{"num_hidden_layers": 8, "hidden_size": 256, "d_expert": 672, "balance_loss": 0.00177, "router_logit_norm": 1.0, "optimizer": "muon_variant", "batch_tokens": [131072, 262144]}
Below are experts of layer 5 (counted from 0) of a mixture-of-experts language model. Rows are named router (the router's row for the expert), gate (a neuron's input weights, with its number), up (a neuron's input weights, with its number), down (a neuron's output weights, with its number) and show model dimensions 192-255. Each number is 50 + 12 x the weight over its row's rms, rounded and kept within 0 to 99.
Before each expert's rows: "comes before" lists some tokens at least twice as common just after its tokens as in all text. This comes from a sample of Wikipedia text that the model never trained on. Tokens count by the router's weight.

# expert 2
comes before: " |", "|", ")", "==", ";", "S"
router:34 46 44 33 44 37 43 44 34 56 54 63 52 32 71 37 77 36 31 61 49 59 62 57 37 44 40 27 53 46 23 51 38 54 46 48 58 45 36 39 54 27 66 48 65 51 39 40 67 53 59 59 59 60 62 45 63 37 65 67 41 45 60 41
gate26:39 27 42 63 48 34 65 23 46 50 48 39 41 40 43 53 52 65 62 50 37 63 50 56 66 35 43 48 42 46 65 51 44 72 68 54 44 56 55 70 53 47 59 55 62 60 29 46 35 58 67 59 37 64 33 72 44 66 63 66 63 63 43 62
up26:58 26 52 63 64 28 50 32 60 48 46 43 47 33 56 63 46 49 61 41 70 72 40 54 43 67 47 39 54 48 57 44 52 45 53 44 60 42 30 52 55 41 33 88 58 85 39 31 60 53 48 84 50 62 61 56 37 57 39 42 53 56 66 59
down26:66 48 48 48 39 77 40 59 51 48 69 56 30 52 62 53 41 43 45 41 40 56 56 55 57 63 31 64 45 80 68 56 56 37 65 50 48 56 48 46 46 61 68 55 24 45 57 50 62 23 31 38 52 51 64 68 58 27 43 54 38 44 35 63
gate27:67 56 58 47 53 51 47 57 49 38 45 55 46 34 52 61 73 70 38 42 51 66 58 38 45 65 59 54 48 57 40 64 56 37 55 40 43 37 30 46 50 49 38 42 56 46 39 50 35 47 51 46 50 38 65 49 60 65 54 42 47 37 51 35
up27:58 33 53 47 43 52 48 48 45 38 45 48 18 73 72 58 65 43 51 40 52 73 56 53 32 71 45 32 62 58 54 34 61 50 59 36 53 52 65 67 35 61 53 41 54 20 44 66 38 56 44 34 40 26 58 53 47 49 48 53 75 54 69 51
down27:48 72 50 71 56 32 69 73 49 59 51 46 56 39 49 61 76 62 53 49 53 48 32 48 49 36 59 58 36 51 57 40 53 48 37 51 60 47 48 58 62 73 36 40 42 45 42 50 45 48 36 38 48 56 15 40 45 41 26 61 41 56 48 47
gate28:62 60 71 45 34 58 45 35 53 46 37 41 58 50 27 53 62 43 48 37 45 56 53 65 47 44 66 64 28 41 55 48 45 52 53 44 52 56 56 45 49 33 45 46 28 52 28 28 64 43 37 40 62 43 39 57 60 41 60 69 58 63 40 58
up28:19 55 35 43 67 75 55 53 34 31 45 32 53 65 54 57 56 43 50 60 46 41 50 44 60 23 51 64 54 43 52 69 30 66 40 44 35 57 50 36 37 58 55 46 47 31 50 50 66 53 43 56 55 55 47 50 63 60 42 51 48 41 26 38
down28:61 55 42 57 27 63 52 27 53 63 36 39 43 69 62 55 53 56 58 54 41 50 38 52 44 47 27 47 25 52 59 53 54 46 64 38 59 50 42 47 55 37 49 41 59 18 46 41 49 60 62 49 36 44 46 59 40 57 39 43 64 47 64 49
gate29:52 47 60 52 54 57 33 26 61 70 64 56 39 50 35 39 61 75 60 41 47 57 59 14 45 71 63 28 40 51 51 53 58 64 34 64 57 50 58 52 21 42 68 45 53 55 31 42 55 36 54 51 43 33 37 42 59 66 46 44 40 67 72 56
up29:54 61 32 51 50 51 49 42 57 53 61 70 33 36 32 33 31 61 53 52 55 53 53 14 58 59 44 44 49 33 52 49 47 65 44 49 57 46 54 57 55 57 55 51 55 37 52 31 28 44 54 40 42 40 59 67 64 44 62 28 48 55 53 43
down29:66 61 47 77 47 34 24 56 40 43 53 49 37 55 33 37 65 60 46 33 37 52 42 58 60 63 55 66 28 50 53 60 43 48 42 58 52 45 44 42 48 33 58 83 46 56 40 68 53 29 41 48 50 43 49 65 47 34 58 43 55 43 43 65
gate30:53 47 47 47 48 41 40 53 47 46 48 63 55 48 55 50 59 40 45 56 37 49 50 43 42 34 59 48 64 58 53 57 59 45 60 56 46 27 47 42 37 65 29 44 48 58 56 46 61 56 65 55 35 57 43 51 25 54 31 60 66 55 52 50
up30:47 75 32 49 44 58 31 57 81 50 39 49 66 34 43 46 57 31 50 60 57 56 58 50 63 56 44 62 43 52 47 64 29 50 48 59 63 58 63 55 49 48 64 46 35 44 50 64 46 41 60 51 42 60 54 41 41 63 53 36 52 32 56 44
down30:57 63 52 54 46 66 45 70 50 34 49 54 46 57 51 36 35 46 73 57 52 44 40 67 54 52 31 59 43 60 39 56 67 74 59 53 66 60 80 35 49 50 50 27 47 42 44 36 71 63 26 63 60 36 47 36 38 48 39 42 56 46 52 37

# expert 4
comes before: "0", "9", "1", "2", "8", "3"
router:72 52 43 53 26 41 39 63 46 49 61 60 31 55 36 52 65 42 55 53 64 31 52 54 57 41 43 73 61 54 65 56 43 60 27 42 64 40 66 58 59 74 38 70 24 14 60 40 48 50 53 24 50 53 48 58 41 49 46 37 51 59 31 52
gate26:46 29 48 36 49 54 40 56 66 51 51 58 41 62 56 61 25 38 44 60 79 43 55 59 41 75 40 43 34 39 64 47 53 60 75 55 48 37 50 51 68 67 49 42 55 53 59 37 59 51 61 59 34 56 75 63 43 57 47 45 55 28 54 39
up26:52 46 70 74 53 45 51 62 49 65 60 63 46 52 30 68 47 69 36 34 45 55 34 54 42 35 40 56 70 45 36 56 47 58 24 52 26 68 41 32 49 62 64 60 58 36 62 63 39 30 60 58 59 42 38 56 51 26 43 53 50 52 70 34
down26:55 50 55 45 50 45 53 30 44 70 57 58 59 54 42 57 62 75 49 65 41 70 16 50 43 59 39 51 39 62 45 51 42 49 38 55 35 50 19 68 47 38 45 37 41 56 56 66 54 40 55 38 54 42 58 49 56 55 50 61 51 51 39 38
gate27:38 88 49 64 42 45 52 55 61 43 56 64 57 51 54 48 46 62 47 61 53 71 34 58 40 35 52 56 48 65 43 59 60 56 47 68 25 75 48 44 59 61 57 56 57 40 64 24 28 57 43 32 62 53 50 41 57 62 32 62 48 62 54 50
up27:69 30 59 33 52 49 57 58 59 46 43 33 38 58 62 42 56 34 56 33 57 40 57 43 36 54 58 34 58 66 50 29 40 64 38 58 41 52 43 42 27 52 42 53 41 77 59 61 49 50 48 66 39 35 44 48 38 43 56 46 45 66 37 52
down27:55 69 47 41 61 47 52 45 60 67 48 42 53 60 28 41 51 50 50 55 30 59 40 47 44 42 37 43 61 52 38 67 37 42 52 55 45 62 75 42 56 61 42 72 35 71 39 62 45 76 27 63 48 64 62 67 56 62 52 57 35 60 37 59
gate28:57 26 61 60 44 32 59 55 44 54 39 60 61 44 53 51 54 41 39 56 57 64 38 48 48 30 50 67 57 54 32 66 63 63 21 46 57 57 53 47 58 54 59 62 56 47 56 39 38 68 62 65 44 52 59 60 44 66 36 42 51 37 44 43
up28:71 55 53 40 23 43 35 55 44 45 49 53 54 49 46 48 45 42 35 66 35 43 32 51 54 67 52 60 53 49 36 34 28 56 51 55 30 38 55 70 61 60 60 35 52 47 49 62 29 51 66 38 45 40 39 38 48 79 58 54 49 34 39 55
down28:62 60 61 51 55 65 53 61 50 57 54 44 35 55 42 53 45 39 71 43 51 33 48 36 39 41 56 50 60 28 77 52 52 72 43 56 73 63 66 45 60 48 56 35 57 54 67 58 57 74 53 62 42 64 52 47 42 37 51 39 52 57 45 59
gate29:49 37 41 57 52 60 45 51 44 50 63 60 49 34 42 51 50 52 65 59 28 50 17 67 41 65 42 64 46 57 31 44 59 53 70 33 44 68 63 43 56 45 71 36 63 71 56 63 32 29 64 34 47 65 43 45 66 43 76 53 37 66 46 41
up29:67 41 44 73 64 64 48 44 34 64 56 54 60 49 43 17 32 71 56 57 55 28 30 49 27 49 63 63 44 47 35 38 44 46 64 74 61 54 57 51 54 68 48 41 39 43 44 49 11 56 40 30 67 47 47 43 36 44 61 56 32 49 44 36
down29:71 47 46 44 49 44 47 27 44 32 59 45 46 51 30 53 68 23 72 51 20 48 64 69 52 38 49 49 54 57 53 58 72 19 50 37 45 43 47 50 35 52 52 49 62 50 27 66 48 59 52 39 27 45 41 58 35 63 37 43 48 48 42 66
gate30:68 67 43 38 45 57 62 70 38 66 64 76 55 45 56 62 52 77 46 42 57 40 38 52 55 36 66 44 11 65 31 49 64 42 65 41 58 51 35 45 55 34 57 37 55 42 33 46 45 46 42 37 58 62 58 47 36 41 53 42 53 75 38 61
up30:44 68 52 44 41 32 44 39 54 52 38 43 62 53 54 60 41 63 56 45 60 45 54 41 41 48 37 58 30 53 51 34 45 47 58 65 43 55 40 54 57 52 41 40 53 65 47 31 51 58 49 49 41 58 63 48 50 43 68 34 64 13 32 48
down30:66 31 56 33 58 52 49 43 57 53 44 51 58 46 41 35 47 72 44 53 44 69 88 36 49 52 57 43 40 66 51 60 53 41 42 32 50 41 55 55 51 47 50 43 47 54 79 39 41 58 51 39 51 45 46 53 64 52 58 56 49 50 66 48

# expert 0
comes before: " of", " to", " in", "s", ".", " and"
router:45 50 39 51 41 60 40 60 84 26 36 38 52 49 39 49 39 47 49 48 60 54 27 56 61 12 50 40 71 61 66 40 46 84 62 52 64 79 67 48 51 63 48 39 39 44 51 46 43 69 61 58 69 53 55 57 54 70 44 56 45 39 45 43
gate4:56 16 61 41 64 42 56 48 65 68 60 56 26 45 43 35 44 62 61 57 26 39 65 57 40 52 70 73 42 52 35 47 46 40 66 52 48 53 38 63 34 35 35 37 33 57 60 63 52 48 56 64 48 50 47 24 52 37 51 53 47 62 63 48
up4:60 57 62 43 48 65 65 28 45 72 52 56 36 58 40 46 43 54 53 56 43 60 46 43 49 24 76 35 40 56 16 40 47 27 73 45 63 43 30 48 39 53 52 58 41 40 68 33 60 43 47 72 54 54 46 42 48 53 69 65 47 51 50 62
down4:61 60 55 47 52 27 45 41 56 46 59 29 35 46 28 62 52 33 41 51 57 57 50 41 38 62 70 28 58 74 58 40 52 43 45 54 58 37 35 56 63 60 52 51 65 76 42 30 69 45 37 43 36 44 65 48 31 50 58 36 38 68 50 38
gate5:40 41 35 45 43 44 46 62 41 47 34 51 44 52 51 47 51 37 25 47 38 47 48 75 32 29 62 43 69 45 32 51 45 27 39 41 27 39 33 52 39 35 67 51 62 54 41 43 64 53 47 55 51 26 66 53 27 60 30 68 49 65 53 24
up5:33 40 67 66 58 56 29 45 35 43 60 43 47 46 32 46 54 66 30 54 41 48 59 55 42 45 53 62 85 52 34 45 60 33 41 34 28 33 80 38 47 50 30 76 48 62 37 30 47 57 46 53 65 60 77 25 48 47 56 66 48 49 50 35
down5:55 57 31 57 23 62 40 54 28 47 61 51 50 49 55 47 64 52 40 53 70 53 27 51 46 44 55 54 55 32 51 41 80 47 43 54 50 50 52 34 48 56 59 49 45 64 36 45 56 39 72 27 44 47 43 59 27 52 47 38 50 43 41 56
gate6:56 29 34 63 27 63 52 72 47 44 45 35 74 60 48 56 63 38 72 70 53 76 65 53 67 42 66 53 53 34 63 42 77 52 47 62 34 61 74 54 66 60 35 34 65 26 47 47 39 55 39 66 49 41 55 49 37 54 31 64 51 51 43 26
up6:28 45 59 38 32 50 38 32 72 47 63 48 47 53 66 46 37 56 41 56 49 62 47 30 53 40 64 36 52 62 59 76 55 66 48 62 42 36 25 68 41 35 62 58 26 53 48 43 58 44 51 41 55 59 40 63 32 45 78 38 48 28 39 56
down6:67 66 42 38 51 41 64 51 45 32 35 28 55 29 51 48 58 35 46 54 65 61 47 64 56 48 43 74 50 23 60 41 67 58 45 55 34 56 55 32 58 53 46 70 79 27 38 65 46 61 44 28 48 53 30 22 57 59 49 60 53 45 67 24
gate7:60 44 59 53 49 54 32 45 77 58 35 58 35 60 55 55 53 53 49 58 47 51 59 54 18 37 56 56 45 31 63 62 52 56 50 36 52 80 78 33 38 38 54 47 51 25 30 35 50 52 79 36 43 60 42 57 44 39 54 37 37 42 55 57
up7:53 56 28 49 35 53 48 50 62 66 50 46 56 49 56 43 34 58 50 56 66 44 38 53 55 56 41 58 49 62 66 63 37 38 68 61 47 59 53 56 41 50 65 66 16 37 60 48 53 44 62 59 58 57 35 40 20 43 33 33 40 54 52 59
down7:73 44 51 44 35 54 22 59 52 62 56 53 52 43 45 41 57 42 55 36 61 60 49 47 41 37 45 43 51 47 64 56 62 43 60 50 60 55 31 35 54 71 34 75 26 40 58 37 54 66 26 48 54 42 57 67 68 41 60 62 45 38 35 25
gate8:60 78 59 38 48 78 68 33 59 69 55 61 56 46 64 55 55 55 56 44 38 59 38 51 47 38 24 75 45 42 49 52 37 57 35 62 61 63 44 61 60 33 70 51 43 74 60 59 29 26 43 66 42 55 59 61 64 64 60 51 52 17 62 64
up8:38 46 37 61 44 42 45 49 47 30 65 47 36 36 48 40 58 43 43 47 55 71 56 61 33 40 48 47 49 63 33 43 52 61 47 72 51 54 58 49 63 31 54 84 61 48 50 79 46 67 53 59 43 29 53 46 35 46 58 63 52 38 44 50
down8:57 62 38 67 44 44 48 19 66 47 78 49 45 64 47 50 42 58 39 52 32 38 58 61 43 34 52 29 71 41 59 54 65 67 55 58 34 38 50 47 57 55 32 55 53 30 64 45 59 69 34 29 42 49 46 78 52 35 53 62 55 60 33 59